From a checkpoint of a small mixture-of-experts model trained on Wikipedia.
Experts: 32 experts in each of 17 layers, 2 picks a token.
Below are experts of layer 9 (counted from 0) of a mixture-of-experts language model. Rows are named router (the router's row for the expert), up (a neuron's input weights, with its number) and show model dimensions 0-127. Each number is 200 + 30 x the weight over its row's rms, rounded and kept within 0 to 999.
After each expert's rows: "comes after" lists some tokens at least twice as common just before its tokens as in all text. This comes from a sample of Wikipedia text that the model never trained on. Tokens count by the router's weight.

# expert 6
router,222,197,203,206,253,211,175,205,198,245,182,116,220,173,181,179,178,257,157,167,229,188,225,208,215,184,229,199,218,191,226,198,194,267,182,218,216,214,198,199,175,201,207,168,188,224,202,187,164,243,225,243,248,196,175,175,186,160,241,114,170,181,160,197,203,177,173,200,157,249,170,176,178,253,221,194,188,155,214,210,229,174,174,166,237,239,240,168,250,250,187,250,196,168,172,240,217,228,164,172,186,211,188,222,174,219,171,247,167,207,223,160,224,204,181,207,217,270,261,201,195,222,179,176,231,180,214,188
up0,230,204,191,247,147,167,192,192,177,175,172,220,205,207,178,192,203,219,122,209,194,281,189,238,157,207,208,171,224,177,200,226,235,145,197,183,225,192,246,233,225,198,186,191,178,202,226,155,196,185,200,223,206,199,213,229,207,209,204,198,196,282,225,195,167,198,199,249,225,205,213,180,140,226,193,226,175,152,209,225,153,237,192,219,185,179,188,214,210,246,190,145,186,234,197,219,173,245,142,241,122,149,212,250,180,208,205,210,218,156,201,210,209,223,184,188,177,163,235,172,162,257,203,198,177,251,256,181
up1,241,167,202,189,192,162,189,218,183,267,193,183,211,148,168,178,190,207,241,181,212,166,229,195,181,214,265,212,194,175,214,179,97,235,197,236,219,204,205,179,180,192,234,250,189,184,212,237,184,228,200,243,225,178,190,252,223,186,192,187,198,163,219,130,223,208,147,173,160,157,231,214,184,181,250,185,193,196,178,126,251,171,155,174,168,220,224,183,190,196,178,207,158,154,227,194,152,199,188,176,188,240,175,144,223,182,190,274,196,198,204,182,196,180,176,151,197,202,175,251,212,201,203,208,196,215,204,247
up2,232,225,159,242,230,225,199,223,204,145,184,208,194,230,209,185,206,234,179,233,177,194,153,210,196,204,220,186,219,238,194,207,143,263,170,200,208,178,197,173,204,203,235,185,184,257,170,165,184,203,175,234,171,159,199,166,241,253,189,201,237,252,129,192,181,187,180,195,144,186,125,189,203,199,181,143,222,225,164,267,185,175,159,174,185,232,204,176,195,213,203,257,204,156,197,199,189,191,223,206,200,216,212,187,132,225,182,179,204,129,225,211,197,168,173,172,201,190,193,182,156,237,136,209,238,167,188,155
up3,169,197,208,192,197,195,179,252,189,163,260,221,196,162,175,191,247,214,231,223,200,219,187,224,183,250,254,236,202,211,169,207,204,178,208,213,197,232,168,279,233,233,192,198,191,137,227,156,161,207,208,173,206,234,172,210,234,225,220,155,141,156,184,192,206,197,193,197,130,191,233,212,234,226,147,216,222,204,166,213,227,148,168,147,190,209,186,207,216,159,184,244,235,215,262,189,182,163,164,174,207,194,205,228,191,209,173,225,193,188,192,243,172,205,188,206,165,132,150,126,250,200,189,175,201,220,181,181
up4,190,240,208,181,206,214,206,227,248,198,164,248,195,185,213,173,254,241,111,191,245,147,272,239,135,182,219,200,188,171,194,222,178,186,184,195,232,200,142,165,218,212,171,170,205,189,221,203,211,194,163,217,210,145,185,209,242,222,199,225,175,178,172,216,178,211,198,170,218,233,232,202,154,177,166,169,181,155,198,164,216,227,168,225,183,164,226,142,209,215,218,217,123,203,157,180,208,235,198,174,185,229,180,178,223,191,215,245,179,227,186,220,200,206,149,200,156,200,227,203,263,230,208,220,171,249,249,209
up5,155,190,179,219,178,140,169,212,203,208,191,233,169,220,186,218,188,246,130,229,189,219,237,192,183,210,141,189,222,227,227,229,232,142,204,149,184,177,253,231,176,218,148,223,158,201,194,155,171,242,232,206,219,198,194,148,262,201,204,189,215,224,164,124,253,190,191,139,209,231,211,162,199,178,212,206,161,168,178,156,175,211,167,214,211,189,193,175,194,211,211,237,190,257,177,168,208,175,157,146,228,179,199,193,205,200,215,251,206,239,177,176,256,220,197,167,209,226,180,198,225,233,173,168,197,231,203,156
up6,271,211,199,182,195,251,172,187,215,218,160,197,227,251,222,161,254,236,135,193,202,203,183,201,123,200,239,203,238,150,203,183,182,211,214,217,171,201,201,176,214,150,238,162,182,248,225,178,241,206,237,269,189,222,182,186,218,179,223,216,213,236,195,216,178,233,257,162,190,212,190,173,257,226,177,178,196,201,168,183,180,213,210,210,202,201,256,196,217,232,181,267,205,222,194,172,198,216,194,200,253,188,146,149,216,214,197,145,203,192,165,205,176,281,184,216,214,187,195,256,226,179,220,190,158,174,222,193
up7,226,158,242,239,150,223,207,207,159,190,152,188,205,233,167,211,176,182,201,220,234,219,217,161,191,205,176,166,192,252,175,168,158,203,228,180,198,181,184,199,173,173,218,218,143,271,229,209,183,177,230,180,209,247,175,233,200,194,182,208,181,206,253,243,217,210,168,154,183,197,186,204,191,251,230,153,217,192,230,151,176,200,203,229,230,240,153,226,181,199,206,176,208,163,211,189,203,154,189,196,110,193,206,191,188,206,170,223,170,261,238,211,230,176,154,200,214,174,204,139,215,229,157,216,139,142,246,186
comes after: "\n", "==", ".", "===", "|", " =="

# expert 28
router,220,187,233,218,183,179,146,205,199,177,149,201,207,176,156,243,148,259,175,171,224,207,217,225,250,206,188,263,244,227,233,197,194,220,214,221,221,174,212,207,173,223,182,237,175,233,197,180,178,221,239,233,218,158,178,186,176,156,235,237,172,219,183,195,242,169,164,194,187,231,169,158,200,176,147,175,174,158,225,185,225,170,156,165,230,222,207,176,244,219,177,167,183,182,198,228,200,234,165,187,159,157,180,159,201,207,175,172,183,138,251,154,213,188,170,216,185,269,235,187,161,252,162,190,152,176,197,202
up0,223,197,262,172,166,192,162,185,154,169,240,211,270,185,174,181,206,213,196,229,243,197,233,193,191,258,218,248,216,150,186,204,218,195,229,197,213,271,259,182,201,231,211,210,200,241,223,228,173,195,173,201,172,206,140,164,183,223,256,156,175,202,129,190,138,208,203,214,185,213,259,218,211,183,187,188,211,233,180,220,177,268,201,168,173,183,216,168,174,262,214,159,175,240,168,206,185,245,124,237,176,184,180,186,223,175,180,233,186,182,196,203,191,221,184,196,185,235,182,192,177,163,195,187,236,193,178,212
up1,228,178,218,184,147,220,181,182,248,238,203,191,233,193,209,222,224,125,200,184,218,210,221,166,220,218,236,203,209,201,203,142,231,230,177,186,196,276,186,275,166,221,243,237,234,212,253,216,173,190,203,200,207,198,171,207,194,194,199,208,212,279,243,174,159,186,198,172,201,186,233,209,219,206,222,143,192,220,150,179,242,217,289,195,217,214,227,201,196,194,198,165,209,206,155,183,149,204,122,216,167,163,176,271,204,230,184,239,233,176,173,222,180,197,204,201,223,204,203,195,163,217,214,240,175,163,184,191
up2,177,202,193,195,202,142,211,226,179,250,184,200,201,182,169,189,246,266,199,226,190,169,276,166,190,177,204,183,192,187,184,201,176,250,189,182,225,242,223,232,187,249,176,136,196,188,200,201,233,194,173,155,231,167,190,201,169,261,200,145,187,177,202,162,192,157,197,141,205,180,190,182,171,184,230,230,209,187,138,172,225,232,244,189,208,184,189,205,152,214,189,190,235,181,183,228,177,182,143,228,179,201,218,173,203,177,206,204,199,230,237,223,175,126,191,201,174,108,245,216,253,132,188,199,198,189,199,201
up3,215,254,187,204,184,210,199,160,194,150,175,223,230,234,243,228,205,196,216,223,224,218,177,184,221,198,197,218,182,212,182,144,222,153,224,180,206,159,222,181,197,155,176,152,144,186,221,241,166,215,201,298,218,163,178,179,198,199,226,126,207,144,164,168,211,212,190,221,184,244,202,211,234,273,251,235,215,235,200,197,205,218,212,178,202,232,210,202,225,213,206,177,217,235,220,185,189,183,230,211,174,175,185,233,209,182,154,223,220,186,187,149,272,203,201,197,142,226,210,142,190,174,222,134,181,169,241,200
up4,201,155,242,290,146,221,198,215,186,172,152,176,156,229,209,204,233,205,174,234,217,170,240,151,171,182,237,219,167,161,164,183,178,149,179,178,253,205,201,196,186,170,162,213,154,197,222,187,189,170,169,193,208,207,200,188,215,195,208,215,166,225,206,223,182,211,154,170,144,232,191,192,198,170,205,231,232,245,196,155,178,194,208,201,186,196,266,186,191,236,170,252,231,154,164,217,155,189,243,223,177,182,184,173,209,197,128,243,174,186,157,145,192,173,137,170,188,189,198,190,239,241,182,182,207,191,165,197
up5,280,204,213,206,217,201,232,201,214,229,235,223,204,161,201,222,237,183,206,192,200,200,263,217,199,187,227,204,205,174,209,170,232,219,180,172,191,206,175,210,200,230,243,167,215,200,199,226,226,208,230,254,146,181,164,250,202,224,237,175,184,198,234,137,188,242,171,170,206,176,217,134,246,208,139,190,213,189,138,219,203,183,192,185,186,155,196,162,168,225,192,216,200,179,199,231,220,209,141,218,219,190,200,261,141,126,204,220,197,241,227,210,157,180,184,230,152,154,233,178,262,231,232,212,208,216,173,245
up6,171,216,174,195,239,162,168,198,161,174,187,196,192,221,229,172,154,148,237,207,240,222,140,279,191,182,138,194,155,197,237,215,227,263,225,249,209,240,170,156,162,220,240,185,194,236,247,182,171,225,226,183,206,223,204,162,221,170,182,211,210,241,191,160,195,145,200,189,240,240,228,201,191,198,159,219,136,216,196,202,173,159,133,222,198,231,190,165,192,205,179,165,155,146,196,195,173,199,171,184,186,187,219,250,233,170,219,164,175,222,212,209,194,175,179,199,210,206,162,178,140,237,181,219,193,204,176,191
up7,195,227,261,211,185,201,217,223,253,204,158,187,178,211,205,157,220,211,179,207,231,133,191,211,168,206,240,190,194,124,212,204,207,224,203,208,225,252,168,202,202,202,202,217,200,242,268,231,206,178,182,206,222,162,146,205,201,165,181,211,129,217,220,197,159,212,219,218,227,193,214,213,203,205,224,143,180,155,202,155,238,190,141,198,156,217,245,203,182,250,144,242,174,202,144,220,208,243,171,178,231,197,192,155,225,238,228,196,187,140,217,216,173,215,191,181,226,258,213,239,221,176,214,252,201,240,223,235
comes after: "\n", " =", ")", "==", "\"", "a"

# expert 7
router,232,197,239,224,224,198,192,250,188,188,183,237,213,173,164,227,234,191,191,158,219,214,134,226,231,196,177,213,213,187,236,160,177,226,177,230,252,186,177,208,155,214,178,229,189,225,198,176,207,221,251,219,217,178,157,193,192,182,241,223,248,241,176,176,218,159,145,179,171,233,172,166,188,152,114,182,173,200,229,195,260,174,198,187,224,242,243,208,208,241,175,187,170,151,226,236,194,227,189,169,161,200,161,193,162,225,177,153,176,173,225,168,222,262,178,253,203,235,223,198,157,214,177,189,204,193,221,249
up0,217,200,180,212,177,219,191,223,165,206,195,218,198,266,154,246,208,206,180,196,176,165,280,157,213,163,197,175,187,184,199,165,246,225,233,243,236,197,204,196,220,200,233,103,169,212,191,219,215,277,200,250,202,203,187,186,210,204,184,228,174,169,164,204,192,116,201,161,230,186,211,201,223,144,215,186,143,199,220,165,219,181,197,168,198,201,201,231,152,176,221,225,148,195,243,190,204,194,192,190,174,204,150,200,207,233,128,208,210,230,198,162,153,183,199,173,213,230,223,211,270,173,221,195,229,185,225,177
up1,149,170,194,264,171,188,120,183,163,248,203,227,176,181,126,138,258,178,283,209,209,195,181,219,239,189,233,240,168,178,205,151,247,163,201,198,187,176,190,282,237,185,181,238,196,197,186,172,210,202,168,183,215,198,209,220,171,152,183,240,191,215,203,243,249,236,176,189,196,212,195,205,177,217,208,199,132,215,207,219,191,206,212,191,232,211,191,194,255,208,212,274,150,169,210,189,215,185,250,242,200,210,214,177,199,198,197,155,186,181,171,188,188,157,180,217,210,187,204,196,207,229,185,181,232,225,215,205
up2,197,246,213,189,173,203,257,129,194,174,242,186,193,185,214,211,198,206,242,198,178,232,177,234,216,236,178,271,153,147,192,214,192,236,231,190,202,245,183,149,224,228,181,168,221,198,253,188,208,220,238,236,180,176,160,156,207,209,212,225,151,236,199,252,192,201,180,228,234,208,203,161,242,211,147,225,181,224,215,225,142,200,243,202,144,225,204,181,212,186,171,230,223,249,237,190,182,175,216,187,231,185,219,231,243,214,223,193,159,205,230,125,269,202,223,232,191,189,172,195,200,203,191,195,182,161,243,244
up3,229,172,222,216,142,201,143,236,233,223,175,209,229,174,244,216,152,210,168,200,199,155,183,130,234,226,221,220,237,182,226,202,205,233,189,246,250,170,198,181,226,205,214,245,186,183,243,191,201,214,196,218,201,214,252,252,180,210,179,157,153,209,217,144,184,174,216,175,202,184,175,224,211,151,131,184,245,142,206,198,214,191,223,192,163,217,168,223,216,201,150,212,168,207,213,263,221,164,200,160,174,232,183,224,224,167,197,224,194,131,190,172,207,223,170,200,228,214,223,147,235,243,195,215,224,180,173,145
up4,192,166,170,227,209,222,218,206,178,163,214,230,171,111,197,243,154,199,204,176,183,183,169,260,213,185,198,230,225,209,227,221,187,170,213,217,205,224,166,182,199,201,184,249,167,242,201,183,185,163,208,187,192,215,161,141,222,218,185,154,150,216,217,263,192,169,195,228,165,273,207,205,167,173,189,160,206,195,216,228,214,203,209,225,177,197,192,143,221,220,228,210,247,170,246,213,237,184,214,192,232,163,196,296,261,274,201,195,192,171,192,196,238,162,193,174,148,205,215,231,205,204,220,187,251,213,214,221
up5,208,177,187,292,206,219,205,162,259,227,177,213,172,203,201,191,196,159,235,192,261,187,184,219,227,243,178,186,166,149,186,217,158,199,207,229,218,185,218,187,181,226,232,222,185,209,134,151,132,224,267,259,169,209,228,141,213,168,247,218,218,238,203,205,169,204,218,284,192,203,208,197,184,239,203,228,212,220,192,231,199,202,184,147,242,217,215,163,268,181,202,203,258,198,191,208,215,202,235,186,197,179,233,203,228,267,207,184,216,188,179,175,222,200,153,180,185,174,206,180,158,197,196,199,171,201,197,225
up6,166,212,161,200,169,229,208,212,209,242,177,243,212,164,234,248,209,163,147,213,169,216,258,158,269,187,188,192,149,186,161,206,216,159,160,197,185,209,203,186,173,244,205,196,173,184,198,206,231,271,165,239,197,218,178,183,186,138,199,219,225,160,177,166,198,164,205,173,201,193,198,225,228,215,243,252,246,208,220,199,185,173,130,136,203,246,213,142,213,177,201,226,174,218,242,171,243,193,213,241,195,210,202,165,190,207,193,166,207,193,178,184,206,136,204,204,196,250,189,210,215,225,125,227,188,171,217,169
up7,152,175,181,236,178,196,206,180,163,238,209,196,185,189,166,157,241,180,185,156,208,215,218,221,162,186,202,161,236,228,243,244,240,203,207,226,218,185,179,189,219,212,205,194,221,157,228,234,243,221,237,265,131,215,164,195,200,196,120,205,194,188,193,215,228,203,240,237,230,148,213,176,183,197,203,265,228,219,191,224,207,199,215,207,142,204,177,226,160,225,177,160,158,220,276,179,196,166,176,204,222,188,195,219,209,179,250,194,210,228,200,172,229,234,207,189,166,118,224,209,266,216,220,137,191,207,183,214
comes after: " (", " |", "–", ",", ";", ":"

# expert 30
router,202,232,234,240,192,165,172,222,191,153,177,152,233,161,178,274,207,191,186,192,218,170,221,209,187,254,224,283,222,184,224,177,196,253,171,222,228,229,182,234,168,209,164,153,154,229,190,200,175,224,196,219,177,183,177,236,194,184,228,143,163,173,198,177,213,178,172,180,170,223,165,163,201,242,221,195,178,195,225,195,202,174,170,177,227,217,232,232,169,240,167,247,188,175,162,217,221,227,175,179,230,268,176,208,183,209,179,175,169,179,222,184,215,221,160,191,138,139,217,182,179,211,139,171,202,184,245,162
up0,220,244,209,205,233,194,221,224,277,214,229,224,199,205,216,253,224,258,187,206,192,194,179,197,171,168,180,194,194,196,233,177,148,238,238,224,217,173,220,187,213,204,204,167,194,195,226,214,187,242,193,242,163,196,226,216,176,195,197,210,220,261,182,153,162,181,224,184,204,231,172,226,178,245,251,151,175,179,262,214,255,179,184,216,164,201,181,199,242,255,190,206,188,182,158,230,259,191,250,155,256,214,220,209,149,187,190,234,179,181,198,256,170,218,208,177,206,156,270,225,213,150,168,248,210,197,166,199
up1,198,197,230,186,201,196,171,137,165,154,208,152,220,211,212,173,183,243,229,225,178,254,206,250,195,165,236,165,141,226,245,230,183,222,256,207,160,195,176,210,164,172,235,167,186,228,203,169,171,176,169,216,262,206,192,155,232,210,187,170,234,173,188,211,201,209,206,217,148,199,185,172,207,205,165,210,152,172,204,233,195,208,162,194,208,228,207,226,237,214,195,185,189,226,158,191,216,199,172,181,203,133,210,216,183,219,258,247,157,133,177,202,165,234,222,177,137,165,232,244,232,185,249,221,161,212,232,166
up2,200,183,151,166,257,178,160,263,195,221,237,254,218,213,192,237,220,127,219,138,194,145,214,262,181,175,210,229,190,207,214,238,176,176,222,223,219,167,163,191,199,184,174,178,187,163,182,237,152,193,193,217,204,172,216,200,226,185,223,194,246,206,191,212,216,229,178,144,179,186,165,227,217,186,206,143,178,205,216,246,187,183,221,175,240,182,198,173,170,195,177,204,256,227,143,213,186,233,167,215,145,229,217,186,218,224,227,195,151,240,185,205,194,178,162,171,192,259,180,256,191,242,164,157,190,212,165,165
up3,186,266,217,183,185,182,215,199,199,182,160,183,134,186,208,131,219,185,194,186,160,252,218,238,162,227,207,208,241,213,241,224,230,206,199,202,189,178,150,175,153,221,221,204,188,203,177,211,186,189,227,190,195,196,176,262,135,238,176,164,214,284,162,209,201,240,151,146,242,209,170,215,177,229,170,153,189,250,218,160,201,179,205,175,265,177,136,223,199,229,175,175,185,214,220,209,181,222,187,230,186,252,218,160,181,186,221,215,182,176,209,213,217,257,232,247,179,233,169,184,196,198,207,205,210,210,150,214
up4,184,213,188,179,147,196,234,233,238,205,220,196,245,222,240,203,211,222,224,193,230,157,225,220,137,178,212,244,239,152,170,146,119,209,240,198,203,241,213,149,182,196,141,175,182,199,222,183,175,207,211,204,228,231,196,234,215,214,194,206,152,185,202,211,177,212,161,226,188,196,216,196,195,179,224,164,191,245,172,180,229,249,174,192,190,173,195,177,199,203,202,96,113,249,185,200,234,196,221,203,170,226,188,143,183,202,197,176,207,197,188,209,183,165,214,230,217,231,264,237,223,218,193,235,259,201,229,211
up5,220,170,289,213,198,140,176,229,254,149,205,148,191,223,160,177,214,252,162,213,226,233,162,226,211,206,216,198,190,183,258,194,151,223,167,233,241,197,197,191,198,191,168,209,172,190,186,136,231,223,180,166,175,215,215,158,235,236,216,209,182,187,211,192,198,196,224,251,153,181,210,209,209,213,169,224,216,136,208,226,194,228,223,149,202,215,217,189,206,186,202,215,220,173,214,178,212,211,169,212,219,183,171,247,133,255,189,205,168,182,238,196,192,230,219,137,200,184,159,203,146,249,147,205,218,159,235,174
up6,156,251,228,200,225,192,196,208,183,173,166,168,187,251,181,184,221,238,177,184,197,285,187,220,225,233,226,193,202,211,185,189,227,231,219,182,185,181,226,244,172,221,163,133,214,241,196,206,226,219,214,193,141,157,194,209,158,162,166,181,238,231,141,183,196,201,199,222,215,181,226,203,180,199,201,168,196,235,234,135,166,167,156,233,250,242,191,191,167,191,197,168,118,196,191,185,195,207,134,199,138,227,206,238,209,204,236,183,217,148,161,191,210,176,202,248,222,220,213,222,173,176,239,236,214,152,181,212
up7,215,150,205,183,260,214,179,220,214,229,182,221,175,202,173,206,177,199,173,209,268,193,223,173,254,214,269,227,198,208,206,194,179,203,138,234,262,164,195,206,188,192,208,271,178,238,256,201,219,179,178,184,223,216,175,279,224,164,204,192,209,233,167,182,198,222,154,156,133,238,222,229,179,174,179,161,211,166,188,194,237,195,184,222,193,224,195,230,170,243,239,174,228,192,140,188,170,223,135,212,200,216,219,185,198,241,199,185,206,210,220,213,172,180,214,141,158,198,164,148,196,188,189,234,203,171,231,168
comes after: " the", " a", " The", " his", "'s", " its"

# expert 20
router,162,223,206,216,198,178,164,180,189,219,184,183,213,206,161,193,214,281,209,179,192,201,246,208,187,237,162,243,226,154,229,200,178,232,178,221,242,203,197,226,156,226,208,205,172,230,191,169,161,221,234,243,239,183,170,194,170,182,226,118,233,216,174,162,233,153,169,168,181,235,190,191,172,230,224,256,187,197,223,192,217,172,151,172,236,207,209,207,183,207,185,148,177,161,213,228,219,248,209,171,180,145,187,238,187,213,159,184,185,182,212,172,221,236,173,223,164,195,119,188,191,226,178,173,125,148,221,226
up0,173,172,182,200,221,239,164,188,213,176,237,242,200,165,178,161,221,155,211,126,230,228,208,216,147,171,175,225,208,203,209,206,222,152,181,218,184,150,222,185,173,221,178,209,174,232,158,142,176,198,167,281,245,209,189,202,208,207,253,234,167,177,143,192,171,199,148,208,213,178,162,196,134,203,205,233,179,208,233,175,202,221,149,172,200,177,205,166,213,192,248,204,204,197,210,257,262,222,188,205,197,160,203,203,130,206,166,162,223,220,214,171,177,180,167,204,198,186,190,242,191,207,217,173,225,163,265,213
up1,211,170,208,241,207,168,245,215,164,177,237,232,226,156,172,216,139,248,161,208,222,203,184,191,167,261,149,216,224,214,199,214,181,185,193,201,199,235,192,204,222,163,133,214,194,202,158,232,251,158,251,176,205,198,194,142,190,215,238,208,211,186,152,204,234,197,231,153,176,188,225,237,228,214,224,225,222,178,181,271,197,184,189,159,188,193,188,247,215,208,251,174,146,236,171,195,290,205,221,189,198,231,213,234,165,252,207,182,193,207,208,182,195,178,186,191,169,169,203,194,210,179,199,174,131,255,195,167
up2,206,253,198,231,186,242,240,206,161,211,154,202,160,184,196,152,216,168,260,223,226,183,238,180,214,218,194,311,226,238,225,213,228,173,212,180,187,246,161,219,192,173,194,189,219,250,195,161,154,224,239,188,251,173,181,203,221,124,199,184,186,240,175,200,272,211,184,230,198,185,192,201,219,241,217,221,178,203,269,211,180,198,146,183,252,186,245,165,159,166,186,134,188,205,251,222,191,194,207,208,183,207,199,157,192,203,175,207,202,185,231,217,199,174,207,195,170,178,222,147,212,197,181,228,197,188,184,212
up3,255,142,219,226,172,190,214,233,174,132,230,142,136,173,164,186,187,220,104,200,205,233,204,197,161,191,171,121,222,159,183,179,200,179,186,213,244,229,191,187,199,246,252,232,201,201,249,224,175,194,174,215,202,192,195,148,190,206,189,181,143,203,207,224,176,210,254,232,196,177,212,198,217,209,205,174,186,180,210,182,183,224,209,192,166,204,225,194,148,189,227,197,234,220,200,230,185,199,183,228,190,170,213,149,214,200,257,168,200,191,134,224,171,230,212,173,217,190,200,263,179,167,249,197,213,259,206,182
up4,218,186,181,184,206,204,216,127,230,254,194,199,180,235,207,183,138,214,192,159,172,189,192,212,232,131,204,177,223,207,221,209,169,153,189,223,229,166,121,220,208,196,238,219,206,198,255,202,209,205,216,175,208,194,211,208,212,199,240,202,222,201,240,227,171,156,206,171,270,287,173,185,153,198,146,246,233,211,198,226,225,198,243,164,248,222,219,201,188,241,200,185,227,187,152,259,184,213,226,164,184,195,228,225,182,247,187,192,188,207,214,203,188,226,207,246,222,199,182,165,130,177,179,183,164,223,250,176
up5,148,205,203,253,216,227,206,170,189,199,215,182,201,216,163,222,232,145,215,211,200,162,190,192,148,214,226,161,239,167,224,228,194,202,196,244,165,188,218,250,172,172,209,244,198,165,206,210,182,204,199,190,214,210,188,147,212,146,249,259,165,235,251,210,227,170,154,167,247,215,220,175,175,155,231,178,225,170,236,171,214,190,136,178,239,174,254,163,195,162,245,247,195,217,148,216,197,181,233,190,201,180,193,183,211,247,171,222,196,225,251,172,184,226,185,175,212,172,191,143,157,181,144,208,166,212,236,222
up6,219,193,200,174,220,238,174,191,216,205,191,194,240,178,157,263,200,236,189,212,151,182,196,178,199,214,182,212,234,219,162,217,197,201,188,207,183,210,224,158,165,177,201,132,160,212,180,174,261,176,226,223,183,215,214,174,192,239,202,210,241,179,159,143,236,153,202,193,224,161,165,205,198,155,178,219,215,174,228,179,177,195,150,168,195,197,182,201,158,204,203,186,247,193,149,218,202,237,175,149,223,245,211,167,207,173,209,244,228,218,223,223,260,153,186,241,267,234,186,158,212,143,206,202,279,241,257,192
up7,216,198,178,195,207,235,167,165,201,228,219,233,191,161,232,258,245,230,160,194,134,243,239,173,173,170,240,186,240,210,214,147,169,209,239,205,196,146,197,152,209,231,184,206,216,231,190,190,127,219,224,239,184,136,162,211,221,215,193,205,146,247,198,168,224,193,233,187,235,268,182,206,159,222,204,172,214,188,174,201,168,212,216,212,244,201,220,193,158,166,221,174,164,182,218,200,193,205,237,188,158,215,151,182,190,178,184,169,161,144,206,221,229,189,220,238,142,177,222,251,191,210,174,165,169,158,207,188
comes after: ".", " D", "–", " G", " d", "G"

# expert 31
router,143,222,221,200,195,210,184,222,222,234,178,203,233,198,184,141,195,232,179,173,230,175,200,242,285,210,222,174,206,208,211,161,190,235,258,215,248,156,220,164,201,185,176,186,157,215,182,182,187,237,257,252,135,175,158,205,193,170,252,209,248,237,187,172,211,166,197,195,220,228,152,177,192,219,239,232,177,166,204,199,233,161,187,147,215,221,218,172,218,240,175,152,191,175,204,240,202,234,174,158,198,213,165,216,192,226,201,166,175,206,236,179,221,184,160,210,239,204,207,169,182,206,174,175,220,252,240,271
up0,181,232,208,198,139,219,200,183,198,186,247,230,229,217,167,177,209,193,212,168,182,176,223,215,175,249,237,182,155,126,161,249,177,202,158,235,235,176,229,196,227,179,165,233,196,193,225,185,234,218,197,228,113,180,161,147,190,234,227,207,191,235,181,131,213,214,177,207,232,239,216,219,202,182,208,180,187,221,212,184,190,207,197,200,198,216,233,156,171,164,177,253,187,162,180,216,207,189,212,156,151,157,226,203,183,164,239,189,212,214,181,234,196,258,115,210,197,205,141,159,211,194,153,166,172,205,225,189
up1,194,216,240,201,152,217,200,185,165,212,110,205,158,215,225,177,200,220,221,192,198,260,235,252,182,194,173,195,190,185,195,154,175,236,271,188,177,234,154,217,167,209,175,217,243,162,239,230,203,205,190,184,178,216,168,232,217,253,183,213,168,204,174,164,217,248,176,204,199,198,183,207,160,191,237,186,195,247,193,235,217,193,230,210,207,179,191,203,143,201,210,225,220,200,145,190,187,216,149,218,167,143,233,132,203,213,193,254,210,220,253,183,205,180,249,198,157,169,168,207,210,190,205,125,177,253,230,179
up2,154,177,193,187,188,181,175,228,163,176,241,164,172,211,196,256,212,170,195,169,255,203,229,236,179,224,208,150,193,177,225,206,218,180,183,227,162,218,153,160,209,191,177,169,188,222,174,192,159,235,272,189,249,221,187,190,213,206,214,229,226,171,173,119,193,119,237,193,192,203,213,197,154,233,195,239,216,170,223,262,177,194,215,207,189,208,218,220,183,203,186,171,214,232,179,196,209,216,149,258,229,191,218,142,160,245,210,184,163,210,180,150,223,174,155,194,208,153,194,178,198,159,188,139,219,197,251,173
up3,212,153,176,239,128,233,225,162,233,226,190,205,157,212,210,147,182,166,237,192,154,223,214,206,166,213,197,178,163,213,190,229,202,204,231,214,182,156,152,202,201,215,218,161,252,280,226,212,215,197,234,225,187,223,193,188,176,213,221,201,213,181,186,200,241,189,147,229,141,223,219,163,196,186,147,268,189,223,192,196,153,203,185,250,194,189,195,233,170,198,176,184,143,243,226,209,198,228,200,246,217,157,225,197,212,200,218,195,241,195,238,250,157,209,239,225,218,285,209,228,189,158,233,243,200,210,216,197
up4,214,185,206,193,127,227,235,219,208,188,232,199,162,210,177,284,224,168,201,233,244,243,237,224,217,172,199,212,259,261,219,217,229,209,182,195,198,199,184,203,202,254,186,156,214,154,219,214,222,220,209,192,196,226,207,200,178,234,235,162,239,155,189,213,245,185,200,152,171,191,236,202,187,149,203,212,245,204,209,192,180,210,216,269,202,172,206,209,170,166,230,195,200,231,160,159,225,207,196,139,268,167,208,250,177,262,223,216,156,182,181,180,164,215,222,183,214,217,258,215,145,164,216,198,209,153,195,204
up5,197,180,196,196,236,191,226,161,216,168,214,209,154,203,169,237,229,206,159,160,265,212,202,199,198,210,225,181,243,213,177,204,222,179,211,197,257,204,166,211,213,252,225,223,228,228,265,209,227,186,188,221,148,159,167,139,162,193,205,205,261,213,249,205,237,209,230,227,198,224,194,176,213,205,193,224,174,165,224,213,190,182,205,203,176,216,227,162,188,186,135,202,203,197,261,186,217,187,262,196,186,206,226,139,186,219,213,128,162,199,254,154,210,226,178,175,150,176,249,200,166,244,204,164,238,225,230,255
up6,232,257,224,177,230,192,241,184,201,195,197,187,190,211,221,217,199,182,234,135,169,122,169,216,192,225,212,207,263,237,195,218,180,165,220,192,202,241,223,145,206,194,229,198,218,226,169,227,236,216,209,197,251,140,178,165,184,213,232,200,219,294,172,209,164,158,192,251,215,203,135,202,150,205,234,195,231,119,197,184,223,204,216,172,185,192,194,170,198,193,189,236,239,230,215,199,206,186,220,192,218,225,184,170,213,179,219,160,174,219,245,228,179,223,217,250,209,249,163,195,156,202,207,192,199,230,167,260
up7,205,199,213,199,215,243,222,194,203,223,214,200,212,224,141,162,306,208,205,112,200,204,242,203,210,204,205,224,182,183,195,230,200,250,182,252,236,237,196,177,240,171,148,240,235,204,185,195,217,188,233,262,170,222,164,233,202,217,209,233,224,202,179,178,212,197,166,190,219,223,216,163,190,139,237,225,208,220,230,282,211,244,214,155,193,182,252,200,170,216,197,199,180,208,132,207,211,222,173,210,190,137,261,218,192,179,186,224,193,218,190,166,208,244,199,229,232,213,215,240,182,197,209,187,167,175,163,224
comes after: " the", " in", ":", " of", "|", " at"